From a checkpoint of a small mixture-of-experts model trained on Wikipedia.
Size: 14 layers, vocabulary 15790.
Experts: 96 experts in each of 12 layers, 96 GELU neurons an expert, 2 picks a token, a sigmoid router.
Training: a variant of SOAP for the experts, 335M tokens, 5106 steps.
Below are experts of layer 6 (counted from 0) of a mixture-of-experts language model. Rows are named router (the router's row for the expert), up (a neuron's input weights, with its number) and show model dimensions 0-223. Each number is 128 + 24 x the weight over its row's rms, rounded and kept within 0 to 255.
After each expert's rows: a language model's description of what the expert responds to. This comes from a sample of Wikipedia text that the model never trained on.

# expert 2
router [146 166 165 147 175 109 113 118 122 126 121 152 148 144 111 140 108 127 168 116 154 139 154 104 128 133 139 134 167 129 131 132 108 133 153 136 131 131 130 143 164 134 125 138 145  77 123  82 144 106 158 166 124  81 127 121 119 177 137 120 108 113 128 111 131 124 120 149  92 143 108 193 115 166 149 103 125 101 120 143  97 105 119 185 112 119 130 100 109 131 149 142  99 119 136 102 122 104 121 123 126  90 124 152 163  89 132 114 115  76 126 116  89 140 131 143 173 132  96 137 137 124 180 133  92  68 115 196 130 124 138 149 149 129 128 118  96 139 118  99 115 121 143 131 137 138 129  74 132 116  94 129 123 125 147 139 104 106 107 126 100 125 131 106 174 131 131 128 158 135 129 147 130  79 122 154 126 182 110 118 127 123 110 172  91 156 115 136 137 147 110 100 139 129 102 126  74  90 176 164 148 112 144 128 101 103 161 162  80 186 124 110 147 138  94 142 111 117 171 111 151  92 142 128]
up0 [135  86 151 156 142  98 144 119 122 149 129 142 155 140 128 128  99  92 131 116 123 118 166 116 168 139 144 125 173 119 131 108 137 136 112 161 182 119  98 102 161 142 105 107 157 145  90 136 135  89 118 106  97 112 133  99 141 125 142  95 122 116 115 111 131 171 136 130 107 138 124 152 116 170 156 131 126 102 161 144 170 123 134 188 155 141 142 121 137  99 136 130  87 141 116 133 100 126 157 145 125  78 118 135 163 100 122 117 109  99 151 102 121 148 148  98 125 124 108 149 158 114 156  98  87 141 149 148 120 119 132 158 125  82  84 117  69  98 110 124 163  96 132 152 156 152  78 143 136 160 108 172 120 155 136 156  83  69 152 110 129 157  98 116 127 132 145 172 175 118 121 143 143 120  88 106 144 152 142 119 173 133 144  81 125 147 135 144 119 173 144  98 132 115 119 107 132  96 136 168 148 108 137 128 136 104 152 181 124 142 144 156 103 124 123 120 117 136 166  94 145 115  86 128]
up1 [111 140 166  89 143 139 151 121 130 123  92 127 157 118  95 145 114 142 130 101 159  78 172  94 123 116 162 153 115  98 101 117 138 135 137 138 158 155 122 145 143 135 116 115 148 144 141 129 122 103 177 147 148 132 152 158 185 165 104 166 135 165  76 144 135 134 129  98  85 160 102 148 119 134 115 117 127 143 152  88 123  98 136 154 109 125 167  74 138 119 109 145 169 105 113 144 129 111 154  90 154 138 131 122 123 110 175 122 164 143 147 172 122  99 126 137 125 134 148 117 108 126 130 177 134 113 103 133 118 109 160 128 138 142 136 132  87 182 149 163 105 131  81 131 140 160  75 133 106 139 128 122 118 152 107 113 108 171 129 146 103 154 110 118 126 145 140 179 108 116 164 155 143 112  86 112 126 150  96 138 136 165 146 150 154  85 113 150 108 159  92 109 164 175  96 103 101 106 147 157 137  73  95 123 125 107 121 149 108 116 124 122 126 132 144 118 154 103 116 104 141 116 160 152]
Past participles and verbs. Past-tense verbs and participles after was, is or a dash, especially credit labels like Produced by, Awarded by, released, announced, signed.

# expert 45
router [128 153 143 122 141 129 149 154 131  95 137 135 130 116 138 114 133 101 137 133 131 129 136 154 127 140 134 133 128 154 140  91 157 127 132 119 119  58 116 184 101 110 114 128 133 119 133 126 132 134  66 135 161 129 127 123 120 153 115 157 160 114 160 140 104 173 129 142 185 164 127 139  95 127 127 125 160  55 130 119 105 182 115 151 147 131  91 188 110 153 131 130 125 126 158  82 169 114 104 146 112  77 119 114 119 123 116 148 126  82 110 158 108  76 192 193 124 128 124 133 137 115 127 128 122 120 114 116 153 121 130 140 115 125 142 131  98 162 112  92 114 143 110 139 127 124 135 120 139 143 100 126 127 131 130 134 109 117 174 105 118 126 123 132 139 145 127  90 129 129 111 132 131 128 146 130 114 133 152 127 137  99 105 209  94 130  92 121 181 155 112 125  80 151 147 138 138 179 144 134 106 134 223 132 114  99 144 124 120 126  97 121 121 153 114 150 119 139 114 125 139  77 138 122]
up0 [109 148 143 108 110 122 139 136 116 118 124 100 181 117 105 115 164 178  99 160 126 118 161 122 106 144 129 154 126 134 128  98 175 157 138 178 121 144 143 131 109 100 171 148 148  87  77 133 107 135 100  88 139 123  85  82 152  83 142 139 151 125 146 125 116  72 142 121 114 146  88 158 115 116 139 105 115 182 113 111 148 155  98 147  96  75  96  86 138 140 163 127 150 129  95 129 152 123 132 123 136 165 153 136 132 159 118 115 118 154 144 126 116 126 151 143 130  77  88 133 120 140 129 132 101 152 130 108 150 138 133 100 104 137  76 152 157 133 150  93 120 106 123 182 155 100 115 104 137 118 120  88 112 143 135 135 141 144  96 158 123  76 114 121 125 128 118 124  95  98 127 116 158 121 123  58 119 150 148 142 145 167 116 118 130 121 125 119  94 111 152 118 188 100 148 146 130 168 136 140 151 104 132 121 119 122 141 133 105 178 155 141  95 101 108 148 109 143 154 129 148 151 128 101]
up1 [ 90 112 152 146 161 158 109 145 133 151 173 106 113 131  95 127 134 135 106 142 121 115 150 123 114  97 161 163 126  86 142  85  98 112 146 110 159 160 147 161 114 145 133 112 119 158 141  75 161 110 144 115 139 102 149 110 134 107 121 121 185 155  94 124 149 159 132 128  64 147 161 180 119 161 160  86 144 130 147  72 121 109 131 144 152 136 149 143 105  91 114 138 131 154 117 101 150 116 160 172  68 128 108 139 121 138 112 115 116 121 127 119 107 142  75 142 130 133 141 129 128 160 101 153 174 124 105 167 120 155 170 100 152 129 116 155 136 127 124 136 100 120 137 136  86 128 158 154 118 135 131  92 129 138 170 127 119  98 127 149 116 141 141 101 115  99 132  98 100 136 176 128 109 100 173 137  88 129 114 134 138  78 146 111 105 162 123 111 112 105 149 140 116 130 123 114 156 113 140 119 122 124  87 141  94 144 114 186 119 139 122 122 125 101 133 101 154  85 188 111 111 104 121 119]
Start of proper names. The first piece of place, organization and other proper names after of, the or in, such as New, San, Mal, Civil.

# expert 11
router [140  99 152 142 130 120 145 132 122 130 121 172 140 102  88 104 131 110 101 123 132 136 106 181 125 125 152 117 158 127 110 151 106 133 125 112 143 139 132 143 120 123 121 117 146 106 134 141  97 177 177 134 123 120 114 123 129  91 144  94 146  93 133  79 128 110 141 122 141 136 198 101 137 133 147 149 135  89  82 123 134 139  96 172 134 190 160  91 136 108 152 111 103 154 103 109 143 149 138 128 168 137 167 132 109 119 145  92 109 148  98 154  98 123 107 117  78  65 126 147 100  83 136 124 120 141 111 184  98 195 147 145 109 170 144 146 108 159 107 152 174 168 135 159 141 141 131 102 137 117 128 125 124 134  51 140 118 157 157 141 127 131 105  70 114 133 108 124 127 141 119 137 134  97 140 102 102 139 101 123 134 121 105 108  93 157 130 152 123 142 153  91 144 139 159 125 130 147 167 122 166 121 101 117 124 122 125 154 125 117 119 103  90 133 152 140 139 122  92 136 133 134  86 124]
up0 [125 138 132 115 137 145 107 102 155 117 112 117 109 112  85 141 116 122 120 104 148 123 157 144 108 116 126 113 128 114 147 142 138  98 142 149 140 123 101 192 160 141 165 167 106 147 159 116 127 167 194 141 145 102 106 127 107 125 115 112 121 121  89 151 159 113 108 150 136 155 131 154 135 128 102  78 153  87  82 115 144 136 109 117 146 136 146 102 109  90 157 149 154 128 145 150 138 137 174 167 150 170 122 126  85 133 121 116 152 121 139 150 110 148 124 113 108 152 124 137 102 101 164 153 110 118 151 151 103 134 139  91 130 103 153 166  97 193  70 146  95 171  92 133 111  99  74 133  95 118 126 142 132 136  71 131 161 128 150 105 112  81 150 145 117 107 133 122 165 106 146 105 152 121 137 152 171 133 116 122 131 171 112 144 114 102 137 100 143 133 104 101 110  94 144  76 120 116 136 124 104 137 102 144 125 123 161 179  92 115 146 118 130 113 147 159 128 100 118 166 151 146 101 120]
up1 [144 134 107 172 133 187 137 104 134 109 156 127 113  82 121 142 132 132 119 120 199  81 105 142 118 145 120 158  70 161  84 132 109 111 119 150 151  98 102 146 135  99 115  91 114 156 113 132 125 139 127 144 138 134 101  93  86 148 128 126 120 120 108 113 147 116 134 138 150 146 156 112 122 143 138 133  92 155 127 116 146 100 139 167 127 168  98 104 153 105 185 133 139 102 103 121 155 116 125 109 118 140 188 117 122  81 126 121 122 179 128 131 109 153 110 116 106 161 127 106 164 137 139 129 152 124 135  89 131 138 115 141 122 155 130 115 122 105 109 136 124 172 113 143 142 118 178 146 127 146 137 124 113 156 128 120 121 163  94  87 130 169 129  99 129 170 129 118 129 120 142 130 135  78 147 133 160 115  68 161 124 140 133 126  98 161 142 153 157  81 142 170  80 157 149 123 105  78 169 152 136 131  90 193 131 147 127 108 151 121 161 152 132 164 147 128 123 112 127 128 110 150 134 111]
Space before numbers. Standalone space token before a number, mostly after table pipes, list dashes or line breaks in sports tables and lists, e.g. | 3, in the 1960s.

# expert 22
router [ 80 118 156 132  84 104 121 156 116  87 106 119 113 131 106 155 155 122 114  80 107 100  74 170  95  93 168 152 141 112 164 140 104 104 152 119 127 120 115 122 101 167 131 154 144 138 107  87 182 117 138 140 104 112 143 158 152  92 125 137 141 159 131  85 162 147 163 156 177 147 132  89 117 132 107 144 127 116 131  99  82 164 100 134  93 147  99 139  72 100 144 145 119 120 163 110 109 111 106  96 131  99 115 124  86 129 132 138 126  70 166 165 149 126 137 108 127 134  92 126 161 130 134 158 110  99  99 152 164 124 128  92 129  94 157 135 140 162  99 103 130 110 107 137 122 126 147 127 108 133 146 136 118 168 140 131 159 140 137 118 142 111 118 131 124 126 113 136 167  98 136  95 166 123 144 158  98 173 116 140 135  84 168 125 113 159 120 131 154 144 131 128 134 123 138 125  86 185 148 134 149 129 147 141 133 145 150 140 148 113 145 130 130 150 138  82  99 122 136 119 158 105 115 174]
up0 [ 88 154 110 109  86  86 145 125 145 114  67 106  99 138 111 142 210 137 181 113  95  90 153 130 118 128 111 128 108 107 131 155 101  71 133 132 125  86 158 120 125 133 118 116 126 128 166 109 128 104 143 155 110 134 129 141 118 120 149 105 135  99 160  88 120 161 112 121 164 113 151  83 190 125  97 136 137 114 177 121  90 107 134 139 156 126 129 129  96 111 169 143  95 114 152 129 136 120 129 101 117 127 157 200 123 137  82 120 117 140 167 136 152 125 123 117 108  87  98 118 129 118 148 140  88 130 111 139 126 123 128 153 116 117 112 123 116 128 111 161 137  77 154  92 102 121 119 128 134 150 188 145 114 146 102 150 120 133 137 140 118 148 140  99 129 112 135 158 130 102 142 109 120 139 108 111  90 149 135 132 132 132 134  85  94 143 142 145 145 122 141 154 179 166 138 144 120 100 195 119 142 110 128 168 141 109 119 177 136 145 158 105 112 142 134 101  98 121 100 110 131 141 123 147]
up1 [111 113  93 130 112 133 116 118 116 100 153 107 121 144  92 117 157 162 148 102 160 187  75 172 116 121 157 155 117 122 120 114 131 108 138 128 127 108 161 151 118 104  97 133 105 117 148 155 127 147 104 152  61 133  98 152 106  86 143 153 100 124 126  98 107 124 149  68 150 138 162 111 148 153 123 150 119 100 106 135 150 160 117  82 106 144 136 101  91 141 138 131 153 103 118 129 129 115 123  97 125 130 149 139  84 108  94 128 151 113 140 104 133 103 142 127 102 139 139 146 121 141 112  80  84 150 101 137 134 129  89 113 136 126 113 159 141 121  85 101 151 161 102 139 118 148 168 111 113 122 108 114 110  92 150 142 183 143 162 139 141 133 169 142 110 132 120 118 164 152 114 138 154 150 137 139 113 190 113 105 105 115 161 150 121 117 153 129 131 102 117 155 105 153  95 106 104 135 155 112 114 186 121 130 145 129 123 138 115 182 139 115 109 162 119 148 172  84 136 122  91 126 174 182]
Copula and as. Forms of be and "as" after a subject, as in "it was", "is described as", "regarded as", "had been".

# expert 60
router [128 126 131 133 133 125 153 157 127  95 104 139 123 111 134 123 157 126 114 139  90 105  71 146 167 129 174 164 132 186 120 114 134 141 135 121 151 100 101 183 112 126 117 127 125 145 150  95 144 161 120 166 137 126 115  98 145 109  93 171 113 165 142 134 106 121 128 151 176 179 118 112  51 149 115 149 145 135 140 116  68 140 124 121 122  85 131 122 137 133 128 105  99 119 142 103 130  99 138 133 132  90 166 125 102 156 117 135 120 138  79 155 111 102 161 150 146 103 112 124 156 104 128 111 110 172 135  91 121 109 133 115  86 122  88 146  92 155 155 148 164 161 123 114 134 145 128  93 107 137 103 151 107 113 129 104 116 140 132 166 118 124 122  88 151 102 135 125 164 153 121 152 139 127 107 133  88 129 171 178 145 138 116 149  73 163 100 127 176 171 117 114 113 183 140 162 134 155 127 105 126 131 149 111 113 116 121  97 129  80 113 123 128 102 103 161 138 121 121 117 124 128 149 147]
up0 [122 145  98 129 165  93 142 116 118 175 155 118 163 133  94 104 192 146 157 138 117 165 137 148 125 121 110 142 129 130 105 166 103 116 121 107 126 147 120 149  92 112 109 134 132 107 104 126 119  82 149 129 147 139 145 146 117 134 127 158  98 107 176 163  82 158 143  79 164 151 114 103 130  95 172 128 150 124  93 124  93  81 172 142 117 131 110 105 136 114 125 119 107 119 145 131 150 129 120 122  78 113 119 155  94 153 130 105 158 105 174 101 102 105 130 107  90  90  86 106 132 116 135  88 122 143  79 158 115  93 169  95  90 126 115 139 116 100 126 106 120 168 149 110 119  97 142 125 163 171 143 130 104 158 107 135 118 132  93 125 120 142 165 127 150 129  81  93 121 164  63  96 145 105 128 144 143 114 111 118 114 141 118 118  95 110 157 140 174 105 142 138 132 147 140 119 111 125 106 145 121 100 151 144 151 109 142 130 114 149 148 145 139 125 106 114 123 102 152 130 167 164  92 159]
up1 [104 109 109 107 113 122  99 114 132 118 117 161 155 134 107 147 124 131  68 139  91  91 136 162 118 112 125 133 134 115 123 123 124  73 128 116 114 172 146 158 109  98 154 118 125 109 132 154 103 139 132 183 166 127 110 140 152 122 132 122 121 170 105 156  88 110 111 117 162 131 161 105  86 145 117  86 144 157 103 142  95 144 137  97 112 110  87 121 122 115  99  86 143 125  92 144 147 129 155 156 139 176 144 132 124  95 152  74 134 197 118 140 107 202 133 112 145 146 113 144  85 141 186 164 118 125 132 146 105 164 135  74 172 112 102 123 123 122 124 142 128 113 132 125 104 106 142 105 158 115 140 160 101 127 111 131  86 144 142 149 125  91 115 143 171 118 101 141 153 138 108 140 117 145 106 102 135 114 144 151 151 142  98  98 119 151 115 120 165 101 144 147  83 137 163 152 108 111 144 106 128 129 141 153 114 144 112 114 112 135 144 110 112 109 121 122 122 127  81  91 167 170 108 148]
Single digits. Individual digits in numbers, scores, and list numbering, especially in tables and results, as in 4–3, 1., 80-0-m.

# expert 0
router [130 136 142 126 148 120 148 150 132  95 147 134 133 124 136 113 131 116 140 126 128 124 131 154 119 121 131 129 135 159 147  90 165 135 141 121 119  64 115 185  96  96 129 131 128 118 132 130 136 131  79 137 161 131 125 114 118 151 112 139 163 116 160 142 107 188 131 151 173 178 121 148  90 127 124 123 159  69 124 114 100 192 123 156 139 125  87 188 117 138 127 128 127 129 140  93 154 112 100 142 115  83 121 116 126 134 118 142 128  89 111 147 103  78 193 189 128 126 126 135 134 121 132 126 130 124 117 122 147 123 131 138 102 119 139 131 103 159 101  87 121 145 113 136 137 129 133 118 135 142  87 127 126 130 132 143 118 116 172 114 121 129 123 128 133 145 123  89 129 118 108 137 133 128 147 124 117 135 136 131 137  98 110 206  94 134  95 129 203 152 113 128  76 149 135 141 131 184 145 136 115 139 221 133 115 103 142 113 118 112  76 121 119 153 112 139 125 140 110 124 139  64 144 131]
up4 [138 152  87 112 105 132 112 124 132 107 148 136 123 155 117 145 134 158 130 137  91 112  96 138 132 109 107 118 100 147 120 138  99 161 137 118 143 102 114 114 140 161 129 127 128 147  99 115  82 101 165 182 136 137 167 123 125 158 139  87 124 158 102  98 133 174 185 131 133 190 129 134 135 147 137 104  99 161  90 149  85 126 104 185 127 138 103 153 122 121 136 150 136 101  81 125 176 122 118 112 134 130 163 100 129 121 181 113 125 189 155  88 120 149 145 132 117  92 146  93 144 111 134  95 147 156 149 135  77 146 111 116 135 112 131 101 161  96 118  97  63 163 102 111  97 126 131 144 108 105 143 115 121 134 119 132 155 117 159 113 151 135 125  92 102 116 103 100  95 101 138 166 167 125 151 126 138 123  93 128 144 131 120 136 126 144  92 164 122 112 141  82 134 138 147 110  83  99 138 143 105 115 116 169 139 119 109 115 148 143 142 141 139 113 152 126 169 110 101  86 129 153 168 146]
up5 [116  92 159 125 136 168 112 113 146 139 106 168 140 128 137 115 171 159 128 147 119 143 108 150 152 119 123  87  94 136  97 105 107  92 141 149 159 127 131 158 117  97 146 117 141 165 157 130 120  96 124 142 137 137 144  95 136 159 115  96 152 173 126 137 139 107 163 169 130 166 125  95 118 152 149 137 109 102 132 140 155 170  71 128 149 122  93 121 118 160 124 117 142 139 131 127  89 155 122 110 145 103  96 104 121 179 103 125 141 146 104 125 110 135 120 116 131 104 115  71 112 111 170 117 125  98  87 124 110 166 122 154 109 161 120 124 121 135 145  97 105 147 149 129 116  99 134 118 138 140 158  80 169 189 129 131 120 134  95 120 101 132 128 122 102 103 101 107 114 103 169 134 139 139  85 121 117 155 143 135 139 106 148  91 150 163 112 144  91 101 113 120 124 102 174 177 182 130 139 173 147 155 135 135 101 139 115 117  99 160 141 131 111  96 105 140 127 161 159 144 186 171 167 112]
Plural and noun suffixes. Word-final endings closing a word, mostly plural -s/-es/-ets/-ics and suffixes like -ness, -ity, -ations, e.g. roll's', w'ars', unfair'ness'.

# expert 37
router [135 123 107  90 137 127 151 156 123 110 152 114 158 106 134 106 157 110 130 114 135 106 133 144 131 136 142 134 147 150 127  98 108 128 152 115 121  39 136 172 112 118 122 138 134 132 135 128 115 123  95 130 129 136 124 112 133 196 127 136 178 155 155 165 103 157 136 153 142 124 142 152 117 131 133  97 126  67 127 123  48 143 112 181 121 156 129 157  82 108 128 109 125 126 137  85 114 122 113 152  98  97 100 135 144 130 134 146 161  99 113 155 152  79 224 129 126 124 121 109 134 115 156 134 110 118 100 127 158 121 123 143 104 121 149 141 136 154 115 116 103 141 111 137 129 120 139 106 125 153  95 116 123 128 134 149 126 131 180 134 110 133 116 131 130 190 144 108 128 138 157 137 139 130 164 129  99 131 115 136 125  83 115 178 105 139 116 134 165 151 102 125  74 179 111 149 117 128 132 131 114 164 190 127 108 110 142 122 112 106  84 122 109 133  87 108 133 167 125 122 130  91 161 121]
up0 [ 64  75 111 120 108 134 143 117 137 108 114 114 125 147 161 134 124 125 137 101 138 137 105 166 115 143 118 122 134 164 158 107 124 123 145  55 100 164 141 142 141 150 125 118 139 128 136 177 121 118 103 131 114 156 127 142 119 122 125 151 123 151 150 137 118 112 144 111 132 157 127 133  90 138 139 131 117 129 158 115  91 171 117 128  89 157 166 102 138 115 155 141  73  86 139 124 151 140 100  92 133 115 125 131 116 113 135 117 114 144 117 142 139 164  93 123 127  78 135 123  88 132 126  68  85  89 150 106 116 183 108 133 108 114 130 139 160 115 127 153 109 126 141 135  74 150 152 126 116 160  99 153 124 143 132 145 132 114 133 175  99 133 121 128 153  75 154 151 127 160 135 131 142 121 123  82 153 140 169 100 115 139 123  97 135  96 138 148 163 109 111 117 108 179  50 104 153 166 143 113  94 137 138  81 139 126 161 122 104 122 144  97 107  93 138 128 145 117 159 114 130 142 165 179]
up1 [ 93 127 113 140 138  62 157 130 176 164 107 109 149  86 124 143 140  95 109 118 118 122 143  99  86 119 140 124 119 140  82 110 134 184 165  94 128 120 131  79 154 125 127 112 129 128 122 122 108 150 119 145 102 160 107 143 184 137 173 121 115 155 117 137 124 149 109 153 142 166 138 166 127 158 216  95 114 164 147 144 132 127 148 131  91 140 107 145 138 119 167 115 110 125 162 106 141 133 167 111 164 120 126 152  93 118 129  68 130 124 118 143 182 139 108 159 107 120 189 153 103 130 100 153 152 169 124 121 109 128 131 124 126 131 150 125 147 131 133 110 100 165 112  77 115 127 110  76  89 152 110  89 145  92 138 139 139 105 120 122 138 131 112 113 129 131 133 124 109 124 132 148 106 137 159 100 160 133  93 134 138 116  96  93 127 121 133 149 134 111 124 114 181 106  93 147 131 114  80 129 106  88 117 129 113 114 117 133 148 119 132 128 133 136 164 133 157 160 129  95 111  97 116 105]
Foreign name endings. Final letters or syllables of foreign personal and place names, such as -ad, -ov, -ja, -ić, -abad, often before a parenthesis or line break.

# expert 54
router [ 87  86 127 148 112 122 139 102 130 131 119 149 146 135 123 130 134  96 166 165 105 160 144 139 120 126 140 135 112 164 141 102  84 125 176  80 154  94 113 205 139 100 141 138 100 109 104 136 159 128 117 138 163 140 139 100 151 154 146 149 182 114 132 147 111 127 125 159 121 146 131  76 120 118 121 145 134 108 108 104  84 144 162 157 113 125 173 170  76 143 144  98 132 103 169 150 111 132 143 125  95 102 150  67 137  90  87 143 149  91 121 137 103 150 178 184 118 146 130 113 110 112 124 146  95 125 111 119 170 125 148 129 158 143 145 132 149 144 100 135 113 122  98 156 169 100 139 114  89 144 136 154 136 140 132 114 163 106 113 152 120 103 110 110 130 136 104 132 146 156 135 148 155 143 142 108 100 161 143 109 135 117 117 144 114 168 142 111 152 162 112 102  85 143 129 141 120 172 144  94 153 118 142 138 127 123 158 104 136 136 118 102 114  83  82  96 145 111 117 117  93 108 122 125]
up4 [135 135 124 152 134 141  94 135 115 159 134 141 127 144 133 128 164 126  79 100  99 127 125 136 103 106 134 133 131 121 154 136  88 141 168  99 108 141 145 148 173  92 110 116 163  79 137 119 104 150  99 116 142 148 159 122 167 157 127 134 114 149 144 149 111 180 154 114  96 121 150 112 161 134  77 152 113 129 164 139 107 114  90 136 134  86 162 166 129 148 138 109 122 103 156 179 102 140  87 122 128  96 161 100 124 101 141  79 126 191 143 135 140 200 114 123 120 167 126 122 116 164 170 172  85 135  75 108  97 133 150 100 120 123 134 114 106 116 121 133 103 115  95  99 118 143 144 172 156 107 110 110 133 151 111  88 120 124 139 156 138 114 117  78 160  97 146 130 126 173 126 153 151 124 137 146 129 115 148 140 129 111  90 109 137 140 143 137  90 142 161 125 158 113 131 116 155 119 136  77 143 110 108 142 155  85 133 117 166 103 114 112 147 116 138 136 144 111 156 102 139 107 132 102]
up5 [117 131 126 141 144 125 121  89  90 115 125  84 109 106 103 155 125  49  63 147 101 128  98 155 133 146 121  99 157 171 121  94 137 144 149 134 138 113 128 116 152 156 129  99 128 117 128 128 101 144 156 156 132 150 153 106 137  95 124 107 143 156 128 108 143 162 149 164 144 109 148 109 149 140 140 116 164 115 124 163  78 133 118 115 135 104 167 164 151 105 116 118 124 100 152 132 142 157  88 143 141 126  85 110 145  98 134 186 127 154 124 129  94 134  89 143 133  96 115 150 143 146 119 138 109 145 137 126 123 138 141  96 121 149 121 176 124  86 146 124 184 162  77 143 150  98 136  63 117  98 156 118 129  92 118  86 151 133 111 112  88 152 160 160 125 110 154 130 116 131 139 169 164 130 132 132 138 133 140 124 113 142 106 115 191 138 159 134  88 101  94 131 131 165 146 109 115 162  65 155 110 115 155 136 121 148 135 154 126 143 123 119 123 157  93 122 125 151 134 158 133 111 135 120]
Mid-word stem pieces. Mid-word fragments after an opening piece and before -ation or -ed, such as Rep-ro-duction, ass-im-ilis, adj-ust-able, re-legation.

# expert 12
router [135 168 128 102 120 111 123 125 176 111 126 129 112 111 147  97 119 152 178 150 131  89 156 121 128 144 144 127 114 125 124 131 161 137 123 113 126  55 100 192 115 116 115 137 171  99 155 132 133 125 154 128 151 115 134 107 127 139  72 105 164 124 108 164 107 192 146 140 140  94 160 139 113 143 104  85 182  94  77 106  92 154  93 158 153 144 116 160  97 111 124 134  99 144 138 100 150 118 113 123 132 116 119 139 150 107 103 133 127  76  96 148  57 106 194 137 129 110 131 139 155 104  96 127 126 135 122 111 180 101 134 130 125 123 150 147 126 126 105 122 138 138 132 133 115 104 161  89 164 108  91 138 137 152 122 112 123 102 162 116 120 136 103 118 126 141  90 111 100 135 123 137 134 131 152 126 133 152 115 113 151 101 117 165 153 135 129 117 175 144 100 116  98 114 114 165 158 174 106 150 128 116 194 150 137 113 142 108 135  95 116 132 108 127 123 139 121 154 110 133 145 107 156 116]
up0 [128 107  87 108 134 159 133 148 135 172 123 143  90 116 121  89  98 158 182 107 147 162 116  80 163 139 163 125 148 133 149 126 121  93 105 106 118 120 132 117 104 123 136 156 130 128 160 140 127 136 133 129  94 105 148 121 126 117 125 125 134 108 123 105 145 135 123 134 118 110 136 113 117 145 150 126 161 187 143 135 121 176 114 120  82 142 159 119 144 177 139 141 113 142  71  79 134 137 182 158 141 123 130 122 111  80 119 116 129 143  98  93  86 143 153 119 141 127 162 110 125 116 144 168 111 165 125 151 119 137 112 102 173 152 121 157 135 124 130 117  93 184 161 159 118 104 153 104  93 107 111 137 143 138 121 154 139 134 104 140 107 140  93  65 143 103 141 160 148 104  95 125 126 107 129 140 119 179 119  98 124 185  94 120 170 164 153 129 131 111  88  93 124 105 142 146 109 142 132 142 129 125  99 174 149 113 172 115 142 104 176 144 147 118 133  81 110 104 128 159 110 114 144 121]
up1 [143 156 138 143 145 120 134 125  99 143 126 177  95 140 119 124 144 129 135 142 128 112 157 104 172 123 128 107 134 159 154 159 131 128 119 126  93 148 142 138 129 160 139 130 102 122 128  96 120 128 137 132 134 125 118 124 122 138 107 143 169 132 116 150 160 156 165 124 125  89 191 135 110 140 130 148 133  79  94 126 123 112 123 128  72 104 174 145 162 102 148  83 103 141  86 115 125 138 109 119  96  76 141  89 118 153 105 163 135 134 143  98  89 136 118 108 125 102 138 103 151 122 143 156 152 116 135 118 167 132  94  99 147 177 115 116 171 138 138 118 122 176 127 136 133 105 115 107 135 133  90 104 109 128  80 149 100 117 117 195 124 110  89 127 151  98 111 108  94 177 146 174 139 137 105 125 124 125 125 113 130  87 137  90 161 128 160  82 101 160 187 107 137 160 165 118 178 124 103  99 121 143 115 139 151 155 115 138 136 136 128 158 123 128 112 125  97 101 118 102 161 182 142 160]
Name-internal syllables. Second syllables inside proper names, often after a capital initial, such as R-ob-redo, A-ud-io, B-ened-ict, G-und-ugutti; foreign names common.

# expert 55
router [108 135 137 126 145 126 128 142 146  62 118 151 120 106 147 109 113 102 129 149 127 131 142 157 142 137 137 153 116 176 135 134 121 143 159  89 106  76 124 173  91 123 109 129 146 121 136 130 113 131  99 136 123 114 125 118 129 117 130 151 175 130 118 150 117 183 137 112 172 178 120 153 101 122 129 122 168 108  80 109 116 157 131 129 154 103 118 138 137 177 174 121 114 168 131  93 127 125  81 184  88  74  84  86 130 130  99 164 105  78 112 162 102 127 167 156 136 141 128 119 171 110 109 124 105 102  93 117 138 126 135 121  98 140 154 136 147 169 112 122 135 146 115 140 129 160 142  88 122 100 103 129 123 118  98 148  78 119 134 135  97 155 110 112 131 140 135 147 122 122 137 145 134 123 159 132 116 138 152 117 142  92 146 187  83 121 139 130 158 188 159 125  91 154 142 118 128 151 132 132 129 134 166 131 110  93 144 120 120 117 109 127 122 154 120 133 129 157 101 127 130  49 106 133]
up0 [119 140 116 134 125 125 109 111 133 152 127  93 105 143 113  93 141 111  72 132  99 118 114 130 146 151 145 140 124 135 113 131 145 154 155 139 122 155  81  95 133 149 119 171 123 116 128 142  87 162 134 120  91 136 124 118 134 113 175 139 121 106 187 140 102 122 113 135  99 134 170  95 131 151 134 112 108 101 100 119 135 104 128 144 115 112 163 110 142  95 162 123 141 162 130 121 113 148 116 176 140 139 145 132  49 153 140 108 123 124 105 119 143 132 130 157 105 190 148  62 125 148 167 118 120 184 125 147 165 129 108 107  89 132 148 187 117 132 148 146 109  97 125 153  87 145 132 130 110 151  97 155 173 125 164  59 134 112 166  93  95 149 110  82 142 156 157 132 143 153 115 134 123 116 136 137 101 175  99 158 156 128 114 173 138 111 131 120 115 113 137  89  98 160 126 120 167  84 110 122 118 158 165 152 101 125 123 156 124 134 123 108 133 131 117 126 111 115 109 113 126 108 136 119]
up1 [149 153 127  96  98 163 110 152 112 107 135 134 126 132 113 132 139 130 137  90 127 174 134  99 116 194 148 118  90 129 172 127 127 183 117 116 125 143 138 165 132 155 119 155 128 144 137 159  97 148 108 149 103 126  95 110 109  95 104 133 115 158 119  92 145 118 151  84 139 120 118 142 147 148 103  83 132 121  70 112 123 129 101 115 121 102 120 129  85 166 131 129 131 105 113 101 133 104 122 109 136 129 138 119 116 131 153 139 117 134 126 153 100 172 107 163 138 125  91  94 132 110 121 132 112 154 159  90 137 139 152 108 108 112 129 154 127 159  69 121 138 139 134 169  83 120 129 121 168 133 139 148 115 115 104 138  95 113 153 142  74 142  99 128 128 131 143 138 167 120 135 182 115 115 127 174 154 136 142  71 121 125 105 166  78 117 126 175 145 162 142 131 119 188 172  81 118 107 146 100 114 116 115 145  81 134 118 125 138 121  90 139 117  92  94 130 159 150 114 131 131 118 170 170]
Numeric table cells. Spaces, pipes, dashes and digits in number-heavy wiki tables of sports statistics, e.g. the space before 0 in "| 0 |".